{
  "n_layer": 20,
  "d_model": 384,
  "experts_per_token": 2,
  "d_expert": 112,
  "moe_layers": [1, 2, 3, 4, 5, 6, 7, 8, 9, 10, 11, 12, 13, 14, 15, 16, 17, 18, 19],
  "router_score": "softmax",
  "routed_scale": 1.0,
  "balance_bias": true,
  "vocab_size": 32768,
  "steps": 7886,
  "dataset": "wikipedia_en"
}
Below are experts of layer 15 (counted from 0) of a mixture-of-experts language model. Rows are named router (the router's row for the expert), up (a neuron's input weights, with its number), down (a neuron's output weights, with its number) and show model dimensions 96-191. Each number is 128 + 24 x the weight over its row's rms, rounded and kept within 0 to 255.
After each expert's rows: a language model's description of what the expert responds to. This comes from a sample of Wikipedia text that the model never trained on.

# expert 13
router [114 101 109 107 126 125 150 143  87 165 141 113 136 146 167 111 134 134 171 132 117 147 119 176 121 116 129 119  81 126 125 140 147 183 127 153 139 106 105 126 103  97 115 145 112 135 116 123 127 141 124 127 145 154  99 139 125 165 105 138 102 100 138 152 130 152 137 164 106 118 147 151 155 138 149 120  75 112 142 131 131 140 133 154  83 153 132  92 143 151 145 108 154  84 173  94]
up0 [ 90 156  88 105 110 121 128 144  94 121 141 133 146 100 119 152 163 104 106 138 173 147 108 114 143 116 130 144 129 117  86 101 109 134 104 158 111 118 120 128 134  87  83 130 121 183 136 113 162  97 158 143 126 124 130 120 160 165  91 108 104 156 122 141 142 148 106 104 118 133 163 171 130 108 152 131 108 123 117 156 132 110 163 154 156 130 131 159 121 131 111 123 132 105 119  99]
down0 [132 117 118 130 112 144 140 152 153 151 130 140 121 121 141 143 101 106  97 125 136 141 168 147 109 112  78 118 128 175 141 120 120 111 139 114 118  76 117 118 109 110 126 107 117 136 115 105 151 142 115 134 156 139 117 101 151 163 136 139 137  43  88 128  94 134 158 156 124  89 107 166  91 110  93 144 134 142 114 152  92 115 167  84 117 147 147 144 126 118 137 106 125 118 113 107]
It responds to: Prefix pieces starting words, like inter, re, dis, sub, non, un, pre, Con, especially Inter- in titles and terms.

# expert 9
router [168 131  91 147 145  97 120 151 112 138 110 151 154 121 152 126 137 129 170 129 106 155 118 122  97 149 105  85 107 137 150 117 134 168 149 135 100 128 138 115 142 144 173 146 145 112 114 129 118 111 151 191 166 111 165 141  96 121 121 141 122 148 141 112 144 106 162 150 106 122 139 121 137 167  87 174 146 129 162 101 113 134  97 170 114 171 125 126 140  91 124  93 123 134 165 154]
up0 [191 134  97 180 148  79 139 130 113 129 115 170 133 131 128 113 130 107 118 115 147 137 140 108  81  88  89  88 130 131 140 127 161 144 137 140 111 145 140 127 144 126 123 107 164  96 109 156 152 127 149 137 153 101 168  77 153 119 108 117 122 154 129 116 117  76 136 160 125  94 130 150 131 100 130 173 134 127 163 109 134 100 133 148 143 142 135 144 112 139 115 134 173 101 119 118]
down0 [125 102  90 125 143 136 133 147 110 130 145 118 129 123 129 151 131 107 118 123 159 125  84 133 137 120 151 161 119 132 149 141 134 123 101  94 106 136 121  97  95  76 166 147 109  84 108 135 129 119 139 139  94 113  84 104 138 105  63 148 103  95 113 134 113 140 154 100 168 159 128 170 123 156  98 110 134 106 118 121 173  83 164 146  86 123 147 133 130 132 168 174 111 134  86 155]
It responds to: Number words, ordinals and the hyphen after them in sports scores and rankings, such as two-point, five-yard, 2nd, third, high.

# expert 19
router [115 140 103 130 123 170 111  98 141 146  61 156 115 143 153 124 151 101 134 157 130 135 110 100 144 140 109 145 109 136 110 111 112  90 131 132 109 123 141 128 173 113 134 118  80 113 111 157 158 136 106 128 138  97 136 137 137 123 146 138  87 158 162 142 158 136 141 149 117 129  92  95 163 165 104 142 106 136 126 108 144  88 175 106 103 129 122 149 152  96 122 172 144 118  93 123]
up0 [127 119 108 140 126  94 139 114 130 125 147 128 109 133 181 132 124 158 155 146 117 134 137 154 165 140  85 165 141 120 123  99 129 125 173 132 128 139 121  74 137 142 131 144 151 107 128  96 120 127 122 132 171 131 115  87 112 100 113 133 145 179 147 140 111 154 186 123 146 131  81 114 109 127 167 165 139 105  95 126 124 125 159 111 138 144 138 167 119 111  98 107 110 126 129 105]
down0 [135 139 137 134 143  71 138 151 109 124 166 130 148 134 137 115 169 123 120 135 140 124 170 139 175 121 165 115 125 143 135 104 145  94 123 155 108 121 157 122 149 149 142 125 169  98 151 111  98 159 138 121 100 140 175 131 119 112 108 127 146  72  72 103 128 160 132 115 115 132  82 186 134 117 131 132 134 131 125 141 107 169 132 130  99 131  86  96 115 154 117 133 104 158 176 146]
It responds to: Pipes, digits, decimal points and commas inside number-heavy tables of votes, statistics and coordinates, as in 4,228 | 45.3, 12°9′0″.

# expert 6
router [128  83  98 130 118  98 136 115 146 117  86 106 157 123 120 103 127 128 130 107 113  99 126 119 122 110 140 142 130 133 111 142 127 168 112 166 144 128 125 139 167 137 142 152 103 119 143  99 119 103 166  94 162 128 126 152 105 140 110 175 122 117 108 124 123 126 107 144  93 140 131 133 149 174  71 119 112 121 133 116  83 150  92  99 100 162 159 125 137 122 186  90 105 119  97 118]
up0 [162 120 123 138 173 122 116 150  78 127 135 121  94  78 137 149 129 131 150 102 134 185 132 177 103 171 145 117  81 140 117 136 182 136 112 149 122 150 105 135 123 143 125 136 125 106 103 122 151  98 147 132 157 143 164 118 137 124  95 145 116 133 124  77 135 151 125 156 156  87 120 115  78 138 126 180 129 154 137 146 154 138  93 155 127 183 132 130 156 127 139 133  96 100 127 126]
down0 [147 106 161 105 150 131 110 139 101 106 133 142 121 177 112 128 132 142 147 126 104 104 115 130 144 139 122 116  82  95 134 110 103  73 178 125 113 139 136 112 133 129 102 147 133 117 135 109 157 109 151  97 124 105 129 117 137 147 105 100 145 178 122 124 145 137 104 129 178 150 147 122  99 100 125 110 163 111 127  95 152 107 181 111  88 128 140 114 114 112 101 128 108 149 108 127]
It responds to: Nouns and adjectives right after the, a or of in expository prose, such as public, political, development, debt, surveillance.

# expert 12
router [153 115 115 153 135 111 125  90 119 150 149 181 101 105 104 130 136  91 129 159 143 110 102 172 103 118 155  96 101 100 141 113 131 165  91 117 153 118 110 148 142  84 114 150 185 151 124 134 154 151 145 134 132 142 115 117 151 155 152 136 129 147 122  89 146 110 127 169 107  90 133 101 150 133  89 132 157  76 140 155  90 121 128  79 131 150 181 113  99 143 173  99 110 144 133 133]
up0 [137 124 111  99 171 113 138 122 107 153 141 160 137 100 133 138  95  77 173 127 117 128 161 161  89 162 128 146 143  67 136 142 136 134  85 178 109  99 127 127 133 120 147  79  72 139 169 145 114 115 146  95 143 150 135 143 111 159 119 105 121 151 125 121 155 132 166 176 114 138 105 122 165 132 107 113 140 117 105 123 127 101 155 132 131 102 135 122 108 138 138 141 133 144 104 141]
down0 [119 137 125 115 149 183 141 122 147 150 128 119 142 176 108 155 107 186 103 134 106 142 144 139 178 121 125 118 130  95 159 148 145 125 143 159 161 133  90 130 150 167 131 144 169 136 125  96 133 145 134 149 133 154 159 201 119 148  90 131 103 114 155 115 164 102 111 117 125 156 194 111  85 181 101 159 137 139 116 128 130  92 114 120 140 158  97 149 108 118 104 173 125 145 103  89]
It responds to: Nouns in section headings and named bodies like League, Cup, election, railway, Assembly, Group, Road, plus "See also".

# expert 22
router [124  74 155 181  89 123 156 124 138  81 154 120 153 131 141 128 149 154 108 108 129 139 122 156 126 117 156 122 137 107 111 112 157  94 106 140 168 155 137 120 145 165  98 106 134 115 161 137 141 109 158 116 117 123 112  92 161 136 119 152 165 116 145 113 128 141 142 162 142 156 150 146 109 115 168 127 106 139 127 196 133 112 117 109 159 140 123 170 160 140 118 109 150 146 106 110]
up0 [169 125 158 201 137 139 137 117 162  63 133 138 140 127 162 148 126 125 164 109 122 102 126 140 106 133 143 106 134  75 114 148  94 112 132 147 135 164  98 101  61 129  78 132 107 163 123 112 128 158 159 125 133 120 101 102 130 142 164  81 100 111 126  96 141  96 122 131 142 142 105 149  94 124 111 104 118 120 105 168 100 152 112 122  86 115 147 122 127 106  72 127 111 140  94 134]
down0 [ 88 128 162 164 141  91 161 141 111 113 139 119 149 133 139 126 131  87 150 177 125 129 135 143 154 139  74 138 143 138 138 149 111 141 172 107 137 126 138 117 117  93  98  93 124 142 127 129  88 133 101 138 111  84 118 148 109 143 130 117  96 177 123 183 170 123 138 158 127 118 103 145  92 159 137  96  92 100 123 144 149 115 103 146 141 141 120 148  94 104 132 179 103 102 136  96]
It responds to: Subject pronouns he and she starting clauses, and word endings of proper names and institutions, such as University, Film, and surname pieces.

# expert 10
router [129 138 187 121 152 149 109 161 129  74 143 101 107 152 114 129 122 118 111 152 128 115 152 108 122 113 115 135 118 124 107 115 117 114 179 133  88 129 143 115  92 151 142 113 137 125 118 116  84 147 157  68 149 129 107  58 130 117 140  80 150 116 158 151 147 136 123 140 126 140 116 130 105  87 102 120 156 146 136 120 158 107 167  91 115 128 108 110 108 131 151 167 150 132 128 146]
up0 [130 169 155 113 110 112 135 154 160 111 111 104 146 100 134 125 117 100 150  95  96 119 164 110 187 117 164 115 138 119 119 136 166 169 141 144 112 139 138  97 106 159 143 112 109 113 181 124 115 114 154  91  74 110 127  72 143 140 156 149 133 139 178 134 142 107  96 113 133 149 126 139 109 100 128 178 121 114 124 134 152 142 145 133 125 123 126 129  75  92 114 138 124 146 189 142]
down0 [122 130 144 123 100  86 119 158 108 176  78 155 118 144 108 156 133 142 140  98 146  97 113 124 145 127 126 118 134 148 129 132 116 113 149 130 148 121 114 109 121 145 121 144 157 141 172 123  84 140 107 172 136 136 108 167 110 140 149  86 124 155 182  95 136 134 143 110 109 140 112 177 142 142 148 161 143 120  99 102 118 108  99 127 142 130 102 149 119 102 136 122  64 123 124 115]
It responds to: Letter pieces inside non-English proper names and species epithets, such as k, zh, Bh, Raj, ā and š.

# expert 14
router [ 98  79 141 140 143 157 127 143 126 120 126 143 104 120 127 147 141 160 197 184 143 110 123 120 133 133 132 118 117 135 116 145 105 172 128 153 138 135 104 165 142 121 131 126 141 116 146 145 141  88 114 144 102 158 139 107 151 156 128  91 126 105 157 134 146 120 112 172 146 106  88 126 155 115 148 170 178 132 127 107 143 103 137  98 134 121 143 104 136 138 131 105 146 110 158 140]
up0 [124 154  92  98 127 181 130 128 115 127 112 133  91 133 135 139 109 122 147 137 138 113 142 116  99 133 142  65 141 163 109 130 151 129 184 137 141 162 152 143 128 182 145 154 144 130 131  97 139  79  96 126 144 108 169 151 145 130 119 100 114 129  74 171 132 137 102 146 113 126 152 136  60 133 104 135 102 190 131 149 158 103 101 116 146 134 101 114 119  89 107 116 167 105 136  99]
down0 [168 126 136  72 138 143  99  89 122 115 174 191 179 130 160 135 163 132 111 130 157  98 106 127 112 145 107 130 142 164 121 166 140 116 152 127 152 114 127 173 138 133 102 150 179 135 156 132 104 128 160 126 112 120 134 138 106  92 154  61 169 151 152 132  91 143 104 140  98 134 145 116 122 101 150 122 109 100 110  89 160  95 165 138 113  89 111 134 119 110 140  87 119 143 163 150]
It responds to: Percent signs and numeric cells in statistics tables and census prose, such as 9.4%, vote counts, sq, km, Goals.

# expert 4
router [125  99 150  96 108 128 109 111 163 166 108 153 100 145 127 145  92 142 150 135 140 138 112 148 125 132  94 140  93 147 128 105 130 147 110 112 127 109 108 132 103 143 147 119 175 148  97 101 153 109 108 136 120 103 103 165 128  93  89 123 138  95 144  82 161  95 123 124 121 114  95 161  85 100 126 135 137 115 166 150 135 114 127 132 161 114 111 143 129  95 140 119 109 113 120 151]
up0 [163  67 115 127 170 196  91 149 136  98 118 184 150 112 106 133 122 116 114 160 164 116 134  72 113 135  86 139 131  77 127 157 128 147 101 109 137 112 137 159 167 168 136 100 142 130 141  97 137 133 104 134 128 154 138 140 125 123 110 125 130 132 130 146 141 137  83 133 113 165 119 129 143 136 137 150  76 164 127 105 141 118 138 101 143 107  79 136 105 138 126 123 144 102 123 106]
down0 [113 170 182 118 111  86 112 128 120 116  56 122 106 137 148 196 153 126 142 121 123 108  75 174 153 117 169 116  80 140 155 161 129 161 139  97  93 109 106 110 137  89 136 122 141 102 121 137 122 165 113 137 112 125 125 133 142 132 124  93 117 176 126 112 116 142 131 123 141 129 131 123 102 114 137 131 161 120 129 106 105 161 118 124 134 112 141 112 119 116 147 135  67 142 179 134]
It responds to: LaTeX math symbols and operators such as \frac, ^, _, { and <, plus pipe cell separators in data tables and chess notation.

# expert 2
router [120 134 145 140 109 116 148 144 152 118 135 127 121 162 127 116  78  52 143 112 166 112 101 126 148 107 145 126 217 114 114 124 127  93 128 123 146 156 138 112  90 104  80 155 137 158 147 104 103 190 111 108 142 108 130 165 140 139 133 117 160 136 100 118 123 164 102 117 137 123 113 163 109 158 135 109 142 175 165 146 102 117 107 109 118 113 110 147 153 121  84 140  80 174 103 110]
up0 [140 112 118 171 113 175 171 126  87 142 146 139 150 129 128  97 144 110 124 194 163 171  97 107 106 157 149 145 151 127 161 122 117 151 115  98 151 159 141 150  90 130 162 142 111 127 156  99 104 170  99 103 125 120 122  78  83 150 129 130 113 157 176 127 105 146 133 105 121 158 154 171 154 115 144 159 150 147 129  89  95 169 119 166 176 121 143 142 116 154 131 146 114 153 111 122]
down0 [107 141 141 197 165 109 146 121 107 129  70 130 112 113 118 167 124 139 103 123 109 104 114 115 121 107  96  98 103 168 117 142 165 163 136  90 112 135 133 152  91 121 138 112 103 126 149 153 142  59 158 121 128 118 163 101 119  80 103 115  96 147 148 128 108 125 116 124 111 134 154 176 123 112 119  34 146 124 116 116 169  79 142 104 150 151 114 148  89 112 159 138 149 111 111 134]
It responds to: Mostly "the" and "The", especially before a year, film, album or event title, as in "the 2017 television series" or "during the".

# expert 11
router [134 144 108 109 134 172 124 135 111 104 131 112 147 129 169 115  98 115 147 139 164 137 117 122  78 120  68 112 162 152 120 158 108 153 127 134 156 166 147 164 125 153 131 105  99 152 126 169 118 107 112 114 123 141 158  81 165 113  97 126 105 101 159 141 117 124 125  98 121 185 153  87 159 123 110 151 121 162 145 103  98 127 108 132  92  84 115 124 139 159 114 104 144 140 117 137]
up0 [117 136 151 100 128 111 149 140 119 122 114 144 147 125  72 114  99 107 138 126 112 130 132  88 101 144 100 110 152 113 137 144 146 150 111 150 156  86  57 103 165 140 103 123 145 119 146 128 153 144 143 106 117 104 140 131 135 143 111 146 117 133 117 114 119 125 154 121 119 106 133 126  82 156 112 163 147 147 188 140  82 126 159 111 103 123 115  68 147  99 123 140 124 133 121 116]
down0 [146 116  97 136 112 143 106 129  95 101 137 105 136 107 172 149 135 133 135 140 146 110 101 157 128 149 176 101  85 124 126 123 139  89 135 100 116 138 159 113 126 144 138 136 106 130 110 115 111 175 131 143 158 129 132  86 109 130 145 152 149 125 144 125 123 134 129 137 135 165  98 139 163 104 144 109 143  82 105 130 161 111 130 140 135 118 123 159 116 134  87 141 139 122 125 124]
It responds to: Lowercase first pieces of ordinary English words split into subword tokens, such as camp(ed), sett(les), Fellow(ship), book, band, show.